Weights of a small mixture-of-experts language model, trained from scratch on English Wikipedia: vocabulary 8192, a sigmoid router.
Below are experts of layer 2 (counted from 0) of a mixture-of-experts language model. Rows are named gate (a neuron's input weights, with its number), up (a neuron's input weights, with its number) and show model dimensions 0-63. Each number is 500 + 50 x the weight over its row's rms, rounded and kept within 0 to 999. Numbers have three digits each.
Before each expert's rows: "gets" lists some tokens that make up at least twice as much of what it gets as of all text. This comes from a sample of Wikipedia text that the model never trained on. Tokens count by the router's weight.

# expert 12
gets: ".", "  ", "\"", " \"", "r", " 1"
gate13:473507558491568483506552496507474525608540471622461399474491542464502470560490528519525434385602524430498401508496572577493511528516547414414400562432436453458530591518504486488563501468443471
up13:453583504499406456516554563517398388488470536524518537477559509349560460519519524525431509470446565516493447582546428544512456564521500521500543509354579551501592498509592507518544512456478602
gate14:579571476532455533459567529466574552460460591507450355515537436454536420533418460486482390460383467455402463517490521526502513568436465506515494502559566498436574529507492562536548499495566498
up14:602460482432446521485515557473518478486483535459499563438467535404553519525461440464486518496379576490515510467532531484454500511493538487502564506448430515471426546523520486560427530509465448
gate15:418502572509471568387550490600493409488535467431479487442485582511602489470561535487462480571513465530508517483453474533549542437573526464423590486530501526405398508578473619522525532557477564
up15:446585464421406454516483528495490504626499457500515513563479564633492454501591521479580502464459489564410515449531436447459432583479482523484525569512502489496479571532411614489538556556503426
gate16:546426484454573504524562464607493493459510453511449569499458540508489512508508457514456385467487443505494579456436475533482552424520418591501487491522594424524593441479499523429455450533537521
up16:469508522494433482423532467508597466541436454450465513502519506512501520522487434504594474505383458572442493515492401579471569435477541443452424513423532541512499456405489558459511525412533556
gate17:496506451493514520570568501459443524454594558437517482642545490581546475537502469481383482525531436438510503469484422486570498483465566503496435539518472463560522499549454452646411595500465455
up17:490498594455363480559528445438446597543488530403428451488558557513527462517499461476584482426451548485469531514467472443540472472519437534498457387495523520490502504434539409482477499584617522
gate18:520540538458496512399518506593572541405436452421561463542435492546541518446524522560423475377430460458476486601494445548437477561533496541473449493450506389571522471513448560513545471534444585
up18:447483535476515466445509438566611540571420455625544487468565479564532447409443521554508526430531484403497526558496504482491549538599536471547468492406456541471474471669546480502563522545473523
gate19:447493546456545535494463416498403412616531456529505597543542553493483585530560479570541478465489528625546481489536485446479604473481510506495472544493431479422422516476496472525432503543560581
up19:577446437420440509588433481478503489490531539458488505558506457490532499521578468445569523558495558539524551410486481424505502469595433542567470542511474465451526589417530537521455525521569513
gate20:464399458529436427543668534488533461463507514509509476526573504516505525491544438427492503519554496451534454527553551508521534526490489396536466659468536495509518327549516550511421475503543484
up20:493482505488551594448463574500516527458426543539529450604543498528482493466491508484535391449498453527496551482532457596499503463471494534474505481481539394556475602478510471585511576433409408
gate21:555483533476574560555480532574524418531476522521481454473504483420478489452536591472542490499527427476544602395427498442455472551574483512559375525519521520592551614454527574547483500526534414
up21:551504593508481501615539506567527392493516447562498491550356444458537511419567510466488433464514394467563517401448476569531476552468471481507484468477516513550536513479470412562506446514521460
gate22:580511537570523456544523578559482473468481495543473546466570468552466451466416529462545444464499528538485465525449449436539542465555530485496589523466543420593492523486484398474466557543526452
up22:469452500551455496342369490499487484548460533561571441509528515513539568489458481437533536464467416474453531476506601576481530555479489500444507510451538574526418559508489537449583461499512477
gate23:578510500463485456516461428503490482532515520476574440531472465427475513519528569505534495496474518477554504441451568508586571539578483494574605432603499533568421451483487452538454542541478507
up23:498523437438537510517465569391545521425437543494491497518500445555458469524497463482482506496557548442477540417427487541518538492496561479529476503484480540556605593517521438505492482483510458
gate24:565480504523579532510516494527561552429428406560517437463488500382548563561543487438502509466468438480466574577564580494433486552528520496550459528369524596562508553412473527473437497434462551
up24:599476544507534483536541437448528571437552433523538505589427497435525527469545549471516392454516478518527606592497547583449566527491582530520475522505525443506514497494528531491535576478490460
gate25:494413550518452599546483463483455558453480441463549528473456473598557530517546551476488417536531510537500569503539474433459511476599520512507502506524571546563546566507489524521405461589522509
up25:560536490453500488424478559489565492403531459514537606503491384511516476458544498599479563510498514521526533490520414546503466518439484564481617564554511460558396472470502613531577546422496574
gate26:484484501603478574506524457453561543590588434524467473460521506620566493437593519483647513443486331555514466535479517541460554555471596532545436492490517502497537469517404503507397531482541555
up26:473557442583533480470472521500475506455465459521585500522458494448501546551487465494493555506469437519474451519402426566498527583540483392488445449571441555492463430576457589490458504579498396
gate27:422515566415577440450537494545530489472523488449472482475440497513560546569495534440453503496535511416473579503508561600510506505444450543492592544448457443529431451513518451502418552471486505
up27:451415509474564494530497445533515482490456509506514511526474509479397496525533469463498511496507488504512540560404460416565540500354490515542397532517412493612534497469538439481458416592439455
gate28:466520568492547439553472526595524486527538380552560472468480510473497511492447463471496582501540483457524546607515555497615466492588562493555556461508601517514562547452390488585527499532524542
up28:483517490452601506541617534442542468494459533548534530550557576535579414555585560459443534485513522498465466509489474577491512530467518475553470484593571478486603546487441560520456533464437628
gate29:526469413558489468514426520480456501459527574540516448377523529488503557511546463507491499541551545429532392514453523489497519558444541544588477514519465582465504515516580498534530548531418523
up29:429633547464520474488513542545539457534587476437522514403430443445449576497463516493519492479492585521435546448519561468540562578517508435587508541514545486467513502538498529437480484524421497
gate30:470436572458449476524468515533531577504426571508568546480490536525559417478460501515461452541445547450500570488540439441531539493513402529464499511483472504468516470494603491556511469468496533
up30:441565475529522501535481543549443529523574440482449535498557436506405494487534365454469508509488524531503436524531535548515498472544504505500493516586613510555495662474480424508520513439518479
gate31:517482501556476444517468551555547503513489457438551457446459594388500477533498486562492472517420562511465501601445489495496544566524471455503518554495505474541492529525524562542505535553470554
up31:531514485474446532482437434504560530606542480519475394588493396592486528477400482494536482508496504458545528538511501566486572502515492568543485524508462504372474512465526537525449546472454498
gate32:389501397508456497559529462407406495558538449430472463634481566562496495564526432473428563498545469443537553495519514477526574499531563576483473500492494445527508532595548512500509560551488483
up32:508507499484578505495547525498501507446501516493581516375584513542511570569529481472449478550652496651442420548416467527576539483465605540584508430516493487474409560498466449503483497456569482
gate33:501572624503539471507529503533563544494452612444514527478408556473575487568493587506579502495534580440567408536514520530556536490511413434513546516439486491625528466511511579487541461509499559
up33:512555499485549475392509471491560452559420524518507569520565490460483462513423562545547564472543532497534400443530518442474549504612521552526462552597532421409541537564539485560414551506502457
gate34:564515437504500532541472531537437512559512514508491489482505508471476449556540427497542572437460450438530640471549393537490559513566578554403451508465446567497522524488451510473420572481500452
up34:499498523547479409487422458497495490610450485493532424461597489491524579563457471477536528452495439519478491542474602501574469559510500625556491479448481465590499539473391484484536473458472496
gate35:546477488498483555563491418513498594498455505506477481507539498587468504436516498454496490463516470465529536434586563457527484531418554538491423528505446497506530513433462517444411536475520544
up35:431548585417428469453468521478470466462446594601390568596486518503513411469538511494557414477573532483511551514516489465508469518481594494478497512522526467436510589496518584447531611480469475
gate36:338503503430560495442528559508453558545476492473459438494555451461491536498535524578478474443476498454460463464448504504513539575419479479486523495573467463433509524552518475423533467640501521
up36:440458402533566458417501473468525520457428528522565534512502483524495495432551516445424471419557523489573543494528527445542590470606428599492485496535475525481323576488480465540453558491476425
gate37:461477550481468543545490504485599433535525470511428506532476508529431469382430555474529465477513491467478508508494534505448511520506575538540464497486581581616484531540500606485546427546480518
up37:563445511497445626461487428515493530487504494477527527447528507514439494461475569462464425453488496445618526473525557591471564494497447465484509536544487483462534527436506502494480501486547507
gate38:483575532472504485505508435545464502557402445542588496512601509500483597571547504528541592506617464484412430587459515493518530477463516429562512487523448595442447512546437516516541467547503499
up38:505489454479404543516569522573491471543538445451543527518512489421537558510512536563476517321502486487592459485583512595581514547452474456604436549444521512431516502547539511514501454429503556
gate39:614475478590569463539528563443509516484454455501426449462443449477464571481543500465546352466621470494531537521546489543380543600540545487505596584528529521453533491528416480481418460469513523
up39:533474412532542539542488540541515500459532473458484395570484513607472506380493438532454463468564436533631492383560496594510487544532564612510518527502503417461556543607529478399423520407484491
gate40:443503550518503532594470495541556508582571477541467481469601461554454539440598511466444532459460540601459507583505537481403438525490518518435539459543478525516565457505420409466513449486530556
up40:529458574528482551498509504459626547459606441427448530453456527560517517439441479506443544420436529581426465536424404465470479516444462529465470424554541519408541556464467497421530521461493515
gate41:547437441489483481502498531407503464575522421518512431576484491509503486453393463467439498514468560559458558548505516466411502525452571477433551455495572562587436528388497495461566465335565519
up41:460556518595482506540517503592495484473449501514454540518515513477569613536559408539506504443500436516597543535565492549497438474400484509451492493560486438570571290500505436545489572503527465
gate42:539514529422479510523511505451502472562435582476502529493546500541400466466537508529485385493486536444431509553433504464446473549525491489489449473549549500444567556526554568455549600495480533
up42:561480462498472467513553542470447515564421498494544533438446518584449557549554489459535445523468452589536437503432561532517538565488464546508462575534658510581576487461482553429486523551636661
gate43:464460473550522531522427487499511472347615532464451496535456585544589487509504509533581531509397476505495442459456580548570529522480430482453548515463539466522573546532479430476461506445486516
up43:499501504502597466549438528557593513495452542440453482574504557510516443375527485448453460502477489503500534494430438488525476440504543433570525501482503529528460451550519313442523499493427549
gate44:508473485470634569497552515440480521536435488485474593451460655641493558540481466573437372533543410465461476471553576467507546490386563525498525400465599537479442468513541512497471505513474372
up44:534387486436529476464445491585479545419553506422534577502455544367432547437437512552499528432494571634514513597498459452523512537464428481431449530392544426541552565527566479476625445395449497
gate45:469470558409536483550471534481489466493464402545495511501392521560487427496484475509535466513542478494484473471489500460411578491524553466410453584566409527488465486493510643500462554527491536
up45:428481517494532418542506533446388531525546391498481527497493530576451464439464539522564505463600514491437501523522465494513490484511440471505520504440472505426488528544501521599537565559562534
gate46:478484537549436485526540533410493511565484481528515466540511549502605539483529555542460518529489489479491450514392548516477520484548475520470488350490463468517482512465491590482585567628500557
up46:437501475500472484482507489497492425439573480544469484626534448482542509499593501528474472493540527469554518512478492459544462497433491434489526464571469511378468512468458463488499542493456468
gate47:543530627517605469556538433514486572494532430566519575527467474432525506466594520467476492481625511431509526496617541521529439496444475470480494493353525532478569545566497577493495503436461500
up47:513493535536476477436513453462529420464500592657525483514453526477596466587517554458484582482518487445458555486452521591493463537527586508418455542475571487400510458586499544411598448506515397
gate48:485494487492462462459503491488419499501483619515473482525489503504520559485499555490547543460563493527409537596496470529479420503591454479465452590532481557511565463471518521596473435491537512
up48:493601444438543441417483503541529526481549503554638542509527486444555492517501430543389451576577602545529431487426590469518492464498576466486550475514546490501506523459478495500581587491491454
gate49:475565584451515551475626520531439491503421533484537441546509476463507477505515549575504571486548493563538510489460480439478498559556545563424467511507513498383538585507556560443618516552583464
up49:465521464404428509505466538429593463389490479510460476510502566456432462534460444476474482559429571490558470489363446542477497410514537448443479536509462448498497535460497545594408540430451437
gate50:515478471526547471485569507555517489453667456457527551505512527478504484530474551470553551479456579485526401503544630507523510520541474492446507516481506512533467471470575569437486546465515541
up50:501526467391517495420429388486415368504575497502529357552570504505405511525489508497478506481540433449433506497511530504489609509525524494445509509486523503528529492590501469566546510460502453
gate51:493448549460515518467500509501530482448484422491501474555396481585467578533482449478502469480553523561517555459452492509458427426496574588484441497530509497535460526475442512534442468515598462
up51:494441487467447477519470566488422431456548459441558509539525513515514466524501522472499578518488628503451495454396492474493601464516497605417553427500390438501504507516543516439542547471477538
gate52:498476635392501517458596591534562604449492485567569499401512490438431540522476497499554464529464617518517363544532496593461557500532481533549496550554508497556585493473565483482469467447523526
up52:490536538506508558516537488563586536493608492535468474473510447494476534408584553518538538514497561571510470590494467537517453502518645496544462478465446500538565487490547520481486395446465566
gate53:581562425407653512483588546511413544471435484528554496514491502458500525548581548514529466503521457552476490439471522579468452543471547528588517496435462571582564528598523494430593483532519571
up53:530547494516524502532479559500467438552474521510563476532495601516486457529499466443523520553405450495494499493520508532459573523406413495471564385562420478480453487567484473461508503510413496
gate54:580555408545489529536504539532531509431535477497482415587430524408498481565500441448588511477534557497519477503455456486496491479472364521494514480587429456557581477522473493594573532530623518
up54:496562546498469516420478592521607492544433542440512471439449537550504503451422546521470481486576495524541595459412519490513487530544688460476518442517495443466465452414460467474446434493513383
gate55:475550534604510517453438527508512533530495538565481478504587526499466564485532461526459553511478533464577476503484480611469528507553567504524484510503423513433442553541421502447488493528464444
up55:445461524423510499550477559493521465467441490495478544481501484528519544526483479555446541590467564579492389473468539451604462399472532565472509462441528549613531485479517515531451397508510505
gate56:328428540476494467562384421489510464522547512577500474412421555457414517507532502447530491543512447485491451485490483416557437522493521509539459465515503499509474598464504518569558527454410434
up56:495515545481508455498501476500456559533478545478449476517528469485530525515503514474508514507548401491437497606449517513546448421539588519534470467550530511570493540521447404511461542560523517
gate57:471441579552496478478475544502530536395559493473494530513576550436543434449490493454404436548472501509511434434468569513388573463611439560517551556597511428647522596557506515517439505573460478
up57:469513502505504588450477415468525553480494455534461480464501542413546468517483544480440450546465417525451519504615534527555503530481625469571461494479482566513457562488510563543388500591487429
gate58:498485404563500492520546496451511450460469493528488562474561476457494587549493437471628469463510510459545435518498511442480462514372511492456557429539588632425472584560504518441414576469484460
up58:607420548449469515504472422551504444490452514526525494426454512537537528497460624471427537503556566532491593509520429455458625540467516527493412504571365427513568501495591517426538485522548546
gate59:550582475407593515520538478476491576403548483550533513491453474449461422466522615449475513477608485479585446507503551476479480520507547396563483421492441504448526511493519478468538503498491468
up59:439445485561495585510462534528603408530527542487524494550530516524518487513531499472423464476457524420453463523518571503445511442527549448467528505448559547517419561529513466514398574446562511
gate60:537497574587496464489471427519501483551485425543507540475473513578562526481506521481485550490570342621452440493590473549519574483412605564491515553530564594572409518521468519540493578568464574
up60:436506537611512560534468479495491570520546501578464537445532382414480449492528506526540380514503524503442535538467541478576543570530579504547452390487431542539505547513492584439491500491531450
gate61:404561554428498527469524442516501491484468556487530502483516443519535494499522625484513512538535434495544533412569568473480594501508514551542588495485545491471537494461491560497469512609502469
up61:463453543477538530479388516538624514470459484539478497465463523618546441517512488443532541546457411443530532471448510446545481438546578537421521521435480552497441446434521520522550535426472446
gate62:497494543454484544406540540508482557492513506527488420477500471405515554465452535515483357598479566401524469460472573566464450583467491532477587566449500564601521440636466402572540457492450531
up62:526584416559543428472542500483482451468565529506429517484581572477496409492554434498424505453435525525473423515550526526435498493559501490531461541500504457363532537523538462495526538496477537
gate63:503526505499560427508407601481442469455521498493403402467519617455511462489482589515588481496425511386481553454514460520468534464514519475447482459437550428543558531473471484459523457482454508
up63:538484593503488474497513480433493526490528490528534567520464538553447531534417441502620512419476530424579547573447502661504492526575589481498547469465519488522495561495455581487385527525519441
gate64:493521494470461432405429491533478398601582542507439486542576613522534510543464613464486541455521483423507464569503478546427560585478497504428561496440570529457460621525527585471550440503534441
up64:570618438449547509455495568574436466476461460443454508563426516390482487495410522498513547577459567490511523454475621457418576454449519479552483487494503539545520482456533468542476531535497430
gate65:512521502472495521522517413497635490544502484490484514483488513564538431423497576438654525518490508482441462495441536607533570547481458470538537488512461632536424524474478484528539499549433515
up65:550514600483490467503535450604525466607500536517510442539504527460528525462555492570453508443508423489545470578479495527439500474491557435451470410537532555466493436476555544501512469452458493
gate66:543457557552532500592503451458470504597560563510564505492453430569462504540499465482615521608517521462607506474553433452523445403515388558510535499506507413506461469569467516473608491448432541
up66:508497528564378559453508476500547522549546488468547574430470546421512433416438506509451500614524508457429430436426481534502458516443450509493598622452508536578461502535505499533494402465417574
gate67:428441504531380507444466415552510477487448496510542461558533519551548511541587510535405570609556461516568482453466359552473488521440573438470468566519446477533483463583411448508488468528488562
up67:478469517485475587533515428530486519574460493521445400532583486441485572469516491499535582523427496463560390575401536457533472565489540490507514475482441571570410511444503484523588548512539515
gate68:459487531547443546546559442563489489456576501496462464406501606451489515566496478470493453358491542442537482526547504442430373563446585533488467504552464511550517487496453563530465508577612472
up68:458522570513409553613430524523466506606581489392421567530440512537403502510479523465544434519529487428498468352511498528523512480516512496416526478546530461518542554460463596508504442498434513
gate69:429497549496573564514471507635463560436547527512405435495472476490539549519507496455512393508559532464544500518563480545408579604557529413484596453602426548506535489571466560607449532463556480
up69:410566471474494631532446504554486485502425521441476481522405560475607502487455422447496463468427411513523573524485479476454477539497520539576517482573526563480536409528466516499488491494570523
gate70:441475458581494517578536602433523518427520535538436541519430520428539523526473463486584447491460577551516510513523481482566522485519489460534517513448471429536463508547554417535377542485400479
up70:442526542574514498473473477584552474550510543439488488519552452548507486514480449436491598572493466464467619539511522484530515460542386510434463510610444444489447604591470597474594492524537488
gate71:521626461448496470451443514504495439523470500475510520505589529433531525507552533488538535530492465463477441553516501524461466523575497495527481557484503525423512480481474447496435480621543621
up71:500490484497500525511450424486488407565532498539525477520446492498467565484475394491510552523647449503509508414466528579499433594535520478513560462523518536530446524435509528456421476465434479
gate72:542514523432577508579562425514534548543438489526500469518543426469485523447510457477564535483560571606497487485537513468472512494457486501486492538496461481553589560509472451507452586485522465
up72:510479449499476574514452555566521542543545535486552560458441508542548495387511524494532503570560595435385569504521555476493495538459551505506484579524468498502481403468539547495440397478527480
gate73:475458463546398515474534488483450434543575492457502573363517536505533532510496540553452449389542536363546566523520473529506506477416542515530602544502413471493517518465461657449503471520487527
up73:488523509427474555520437535537479566608550561549440563467501439517409467475561478527449450502546517517419579473493543500525417460463484494559550515525506549473482470430444583494475481489501557
gate74:561467450486459484482501434486404471515530518493414428487559457460605478534563459508517508501408541420515432559427592518455521584502509466462485454555487528463498406432539584452475468431518552
up74:460372467498600494546535484411567476475407420485411536482445473413498532499476474466494460500515563455461550475483506474528455450525563533397483428421429494423547489408449527488488521567514462
gate75:481455586490474587466555541460481572529471383517455462517556533540465525491555498537491448419491420471505478542465533473487447499519436548556482532482558537541532476595485589456548516553470486
up75:536553430541483450483507457525526455318515558508531469444511537470442582496552555471528530521576495532561453529439536577537495479568561542463527474534506469492623499502529525533624422420458413
gate76:480535523539453507488543548502534503467442523478482500456384518482491655440509493522386576523406498533468479518480555522560478530523590403483392472462357535516602459495524443546588413501437561
up76:475448491569500559449446558520524560531521463467436534506434543480468488532443522576500471400537447570569554477526525404457483459517480532545506487651510537564562513474465550493449432499407501
gate77:478529569427500543460459422514476554511504379544481438454413557483570567402566516475514455540473545453434383520472539358487528442523571421515476468458443539471516512500528532512528607598448573
up77:566449564536501482444403473590548526524470539406548493429485499633487552541459398455520545467458563490523463550444470551526595447453434476453501531578485514556549515550496528541466518499504536
gate78:442582518546552489530548541561475433479576500572497464436484472516564420433514531486461441532443449478513530496495530457477475502527517568579512420482453508435551566602402425461570484510495491
up78:519529493483493480567500488499514486486508519492478479445458449503509613412433478502521477474458464497495533611630469462495454506495525587511497534490559446510532541517492566424505497491405471
gate79:461468526550504519459508488524534503540502488553517503429498479494508484469547551631537510505465477497442438438558493435495470508553499468504527566547470485512487460516532582629478478493530642
up79:480519443535447466480493426535503446450406519549528567484557468385633469515460640560477530528595457430512511595554482494458532554524442520443558482498491511480490505460517513490480514501468488
gate80:372510331537550468513499440517484454560497512567550434535568517484505519440566610498469519465550474443502536567469557501441516604544473557477439614483452516499492481526533567539507481423441505
up80:543507460440519431475498484443540526553481547469448510445498438497508547499536439471444385483503472504479494448542511514533534537474530486514552431559478425520490574486516574479413518530537476
gate81:471473617440495491533520580525459501466382564524553536562526522510518508518523413501494506503494506531480431495498455425440488463516536507533468452508473471534462550629560517483515513480448519
up81:508539462598548618465448507518494564491555482532519520418483469520457517505480514559584561540493485619429479477531512588531518498420491449472547576495444504543449485513453431572504387524620552
gate82:499529456517516508513591443490532477443478554492457486473449516572381562441608581439474556509474528463504459468514554510451593482597529454492432487469535474487523492458447546488422504576482560
up82:608528499520465537399427413419562491503521466609503476499524495511470534603460484571508453464467548523555557532470474500520464561527509526414546464501485443393507496515514504552524567445512511
gate83:423528413534579505450506493493482483557519449521537506496543519470525484515471517438499456463561501528496421541465497450448493458462504483540493483538567554553539428572565581496428506444476441
up83:469523495452482476534489503496389501545502469497491481477443509509531563538473595496489505375495528554464440602501475486578511556478557503517606450504508556569509541457549602408497441423539491
gate84:445507546502448442566505528550473499531500518490543506509474521522421519455542552550441456435552565517528470549490437400420460546512445453560438492433583526539610439520498483494567420566496546
up84:484516478490493426549501542481497499402511531563470373501441480517499356481570484476413521519460516499516456541461546426491480488473513529523462545471554500514617440618551480481504450532480552
gate85:482562511542461480535536504530596489560560477547434506489428494488454563562513458443512479462476525403457474517491480484443584502533452425524490561551560453543444530442494554520518469587521531
up85:498531466509477477489494426493467551508602535557469485401526521500356507530499432516479533520516529516519574521459525576444535531511563492492478583504562442578481468522457450559520470541561495
gate86:456503563532509559523487496551533449559492501508455403402609580572573448472555493573462588572564430429452497459537553441490519503434543481512440536512397531437554499494522396547535472559614529
up86:468523536438441531513564537451448600479526479484516458531580554495509512517479471490451517468513464445568553559523637548499412510386485398543478456499495503520492450431524480432447491493481519
gate87:564452540560449541491556460527468502517549575453461497550481446573546553521456523492512485472476435637425462549538517538434535555461528556520406417542511527505524471482481548478486484416516592
up87:524462511491495513364486470508466460478398495503499581546537419557445619496427526434465493401493484518471481541501518546433573529390487460569526500399489438468529504528503603438439504505484507
gate88:485579571538459468512471554507544417539529460477512507601486490453457444514499531520424440492568544486467496386529542527555457568546523535568569557479554492512482467528577557499430464490510547
up88:573491477502518420503501497471451515470443569642563485506451496574562458529474515513561500513448484516531524489458504495505477449505485544467594426524439498465470509543581543495548524505518498
gate89:434469522628473458460379427394488543441484506530378504512469477472517541398532483458403529557499498497510502498559557417525490575482565450545523493425466416548488529568407438470523515507455553
up89:567453597509502515518528497455490516458377531539463490479480428620455509458456453486491567488597588514503473584432514425392559445520532549496538445561474509513603476494567578422513501498571405
gate90:429532458567438559525487603536477520527430468487607496453457485591548516435535545579410535533510475566501515482497437547518463486452447537523485534507567574519462464466475526448526518465519600
up90:522505507498528480419609424454513518493446448494538541544489473521523436520517528513519546533484501495448665501442565459438460476497564580507497544510414623465545406488611413452496504468646441
gate91:452494577422458387446462611573512526541511457471529512475526484497485440512542490487479456543401547461492499464430514497532454543470559391577448454598509452556482370576550455513459465519509497
up91:499438447479516537447424543538531456523488553503505519544468472505594514564417493438440550474499528556493490565505607511503508495545410596433462503461466487476492559572529512489568590553495487
gate92:426491466521480575513534509605566422513540464548416483471465493593441531540511519468516584528482448482525487533473522558580451581471489579545482510618531532519521457584484485541579510490515461
up92:500452513536532460473513509599528392486430538514598536463537519457527440532433534494523472464475477474598444531446529466541538532488496516576601520424475451421468490408501521504444552512536427
gate93:541498516494530481454499528466457487505476494458458410569450475530561535443486524567506464503500468417401475412543496507479527490515472464560490540556554456472533396536500390527552500594530603
up93:469474517524568500467516496510503565403507477433560588562470561503601507480447506468548542474646464526426436464480421572404510430492533528567474543548519449613527472501489508542446460517476568
gate94:434531561556479487503510488469465529408555585551558524444488482482494459358559568615432400525554412590483383566477543504426571498523577468541493549545495527542482499567547570491423502482458508
up94:541453504454558550512546476557464487437495484461487534505523552513480461487516453572462480576499486425556555553484499516417505524578532498588534450541497475506518443386526464516467524444524545
gate95:492456557479575563478471547534506616481583471490530467483481411511515455496476392448505567534483510571503475459389509444553540474542467474496497460585430524649486564581484507470490470518477495
up95:451538528500489474534463457437475534584501492613568529510532446468510468473572530419524576555563434499433528466506505578531509461551423456429438511522370453447483553642546496417486559462436471
gate96:567498435507507532410466508558508492475505450388559532427537460459490522534523530547471505481571536517499450431487548510479519540523432559544504409516567459505506479482560482428451414434519580
up96:413458483461464515556551511474424536527532489477523462445484509428593541495558452457523545454525471536508459436492428506487524495426453438499545458546596395469363505508528478467478632510454405
gate97:427491535510563503497512490470516518466551472430534527520529433564578569444492511603534505471541464467409503442488449496564471537528475617486463544565503599533448532571568551496559578515538473
up97:414575490438603463553556488527498470500495443481557548450564453586528575545489465550439498443487563507428452482532451482472493421461539497486523494502452466543473660595503470505519546442436543
gate98:533555542525525490567471502479501556591481511405484488466465465518416529495537530503473494442532420519441583439509424523530529508497535462551435487568593514519484520550573505464473487667428498
up98:525525492525536487559512542583508475498429536490563465537535519466495546481551521556429443486486459505481568463509482483553479463569471456561531488454638549542512529480532482495419463485475574
gate99:442549588577405441440525486453547477492552503410465385491410494567542545462412476562572461427580439441535465555477458424440535468524523489511550519520593538491476499510529540437483484446480545
up99:550409529533515456498513478497469528534508526487519413473498507543578447438440557547528535504527449584481526452515448551515526560532504431543496462465482367592540384510479467483525545436461473
gate100:518457487537480576521586576577602520498477481527590496480442527479519599497560524590517416499509499531589617507536516519545494545527410537560459480555556606458566468494548470404452492475512612
up100:519551555521591583488512508525426479487477496595508510558595351546431508463464510460446412489556511438578520447484459495494455450553523588491501514415592446513573467455532484440519445554541398
gate101:430441525586532474559451602445574492564502453464476525487468491451467533456421589489483512519446506614525581466565485425443499578517476435518424546608574493579480504467453504519563403506523545
up101:507462531536490474521533524439536517557501465458508513479608475501452435451528542522473475497501495541477485498592405533525559513511568456498468572552503470542528517521451440471511559513415463
gate102:526558535451660510479552497462475486463444487515570513517501633462445577486499548512526490475536471502404452450549517495534504536583462424538534495492532520537491519486530480522411388574503589
up102:497601523456536383517538497516463549459477529579567515453425565567533519534427547517476577552454539495505447452444484482526500496467535549504564468434431509530479565511488572540510451608445529
gate103:564528481515319542489440511547537492447472401397519483609468537484429598476502533515418480541443513502550446571522568535413447521565449571473483512462595574559513537537544501483509484451494565
up103:491474512417567388541467510485525524466476577594500458545583523413445493475543529427448451400430524561502467446457452515507491488554535386509499495463470514461559463539524581488615522456448552
gate104:503535519476537498571529637519580528570415469488480388414530535558565499421522528431595506502536456509513520509435494611451419582522439516507518517495512490510463587542581502424424529540520588
up104:545551516546447493465482518485498499457415547550557512522473516483489466523572647502520461561552519471520446478577567389544529447525507485460525504537479518507443625566476451473467521595517427
gate105:454520623598521503422340531509506524531518498410517476481489526499569553454537464525514462444479449511488514573471421456564574476584509488516432396545456573475436531532457561511495534524477538
up105:544490466493456548512514452436558481571492533518475537520520536584479501495491463402549475517374444397534517535429484458548535521532491452499582530524556458442469522503456531494547505539433530
gate106:466452482464497492555481571578442528582469519514400487487473466506494486490480531467547414476620530381545540575544510484476477495493461483479368578528541447513493529554543513532545508526574481
up106:503506489528477462497489532529519467498539459438474497490506464493608525482513453549474449452526484513607580555527558485467491561503592444514526533481447568429499475469453538543594508556459513
gate107:428482553502471446522398427545492410523504555538494482538499544478538531483511543454441434520495512494501443520482518413490482444508512496479449524499412489526501505589541595529507534522473547
up107:424524487461499552487496475634418573469446518502532487499478531517455542493536513540435464509609597570546507456463394510487539491460498488545504528521502494540492548499519506522484435555526631
gate108:467453519445591460480517521563431488497551539464496346509511473414572446432507514581523403512544477509607537512544512530503538536481463476430531553579513480508547520433478436549489543422490525
up108:440512544538483503465519460519440424531577502493431485524482435516561464546494527572365489482430560539471510529493434552563513476458499485513519485531458456587492586522424423537559603460512491
gate109:452535565556552479430434466461438490503474475466596578440502571442465566591490402441541487579405429395470539557568494470510437578386519568559448541446567497472552564448442525535506425524539442
up109:520467571555571481414441435561511541529551524473429568475440521452472409543512617518555491497437498531474452475458466506589512487522489557422399478625411575462542610516462487524520483509576387
gate110:457482522491468559515509552488437424489590588515501520427459499615477445564586567496583526588560511473541421487416523485503454455509594534453574476477435528534552527496493562427479582564511448
up110:451450439524494458541526488430468495475555501483494581400551610508512518514545472528533634528479494540537519437420512460434501538431486505553402525579517519514503453614453454476449482564504496
gate111:516472466502415471464554535366502457450482489542498461586586483438468455512528456460517540529488542568524456456494433395473507466438503511479540462521487535497427412546448551581505507519506503
up111:485530513570487513552563445529481495480527483406511426486463478458519536529449522454535556474481509453488444580482410589426527550500449498505463544500514485564528466446510586492498487457543542
gate112:484449423478511479470451519481428522514561464456507525474541517445513490452518484514510523531470347420507476456491499465467464492548490533548482476550487475564498552504397460478498579500489462
up112:528491428535492496500441534491546521412574544508480388488522426509485531401542506609524543493468551545564510515522536545493489451530446607543548464505540510496511656502523593489522530440486413
gate113:526535516434451567515564463488379412529506490488488556472501508498511436411550556495559432582507506453500466528528418520538480488507570489445531513573606430437491448566458466436419608559533531
up113:446484512514472388539483517465498505460531408593497472511529547586461566496504482504517386483488571504506542433460459598516558474456561447520444457408531477539538474504456516491489561523436548
gate114:542456582447631475498504514453459509457465493516470514579416433513506465392471565454508474522537530566495536503444464458428523555500578538466559469456473508567540538490580544535455461498507473
up114:516505591546410497541488519544454379517547478492456498516562533565501538520470545566504471503506487431525449549475448581475560475520491567444512509370506478433412508508522449473548563398493458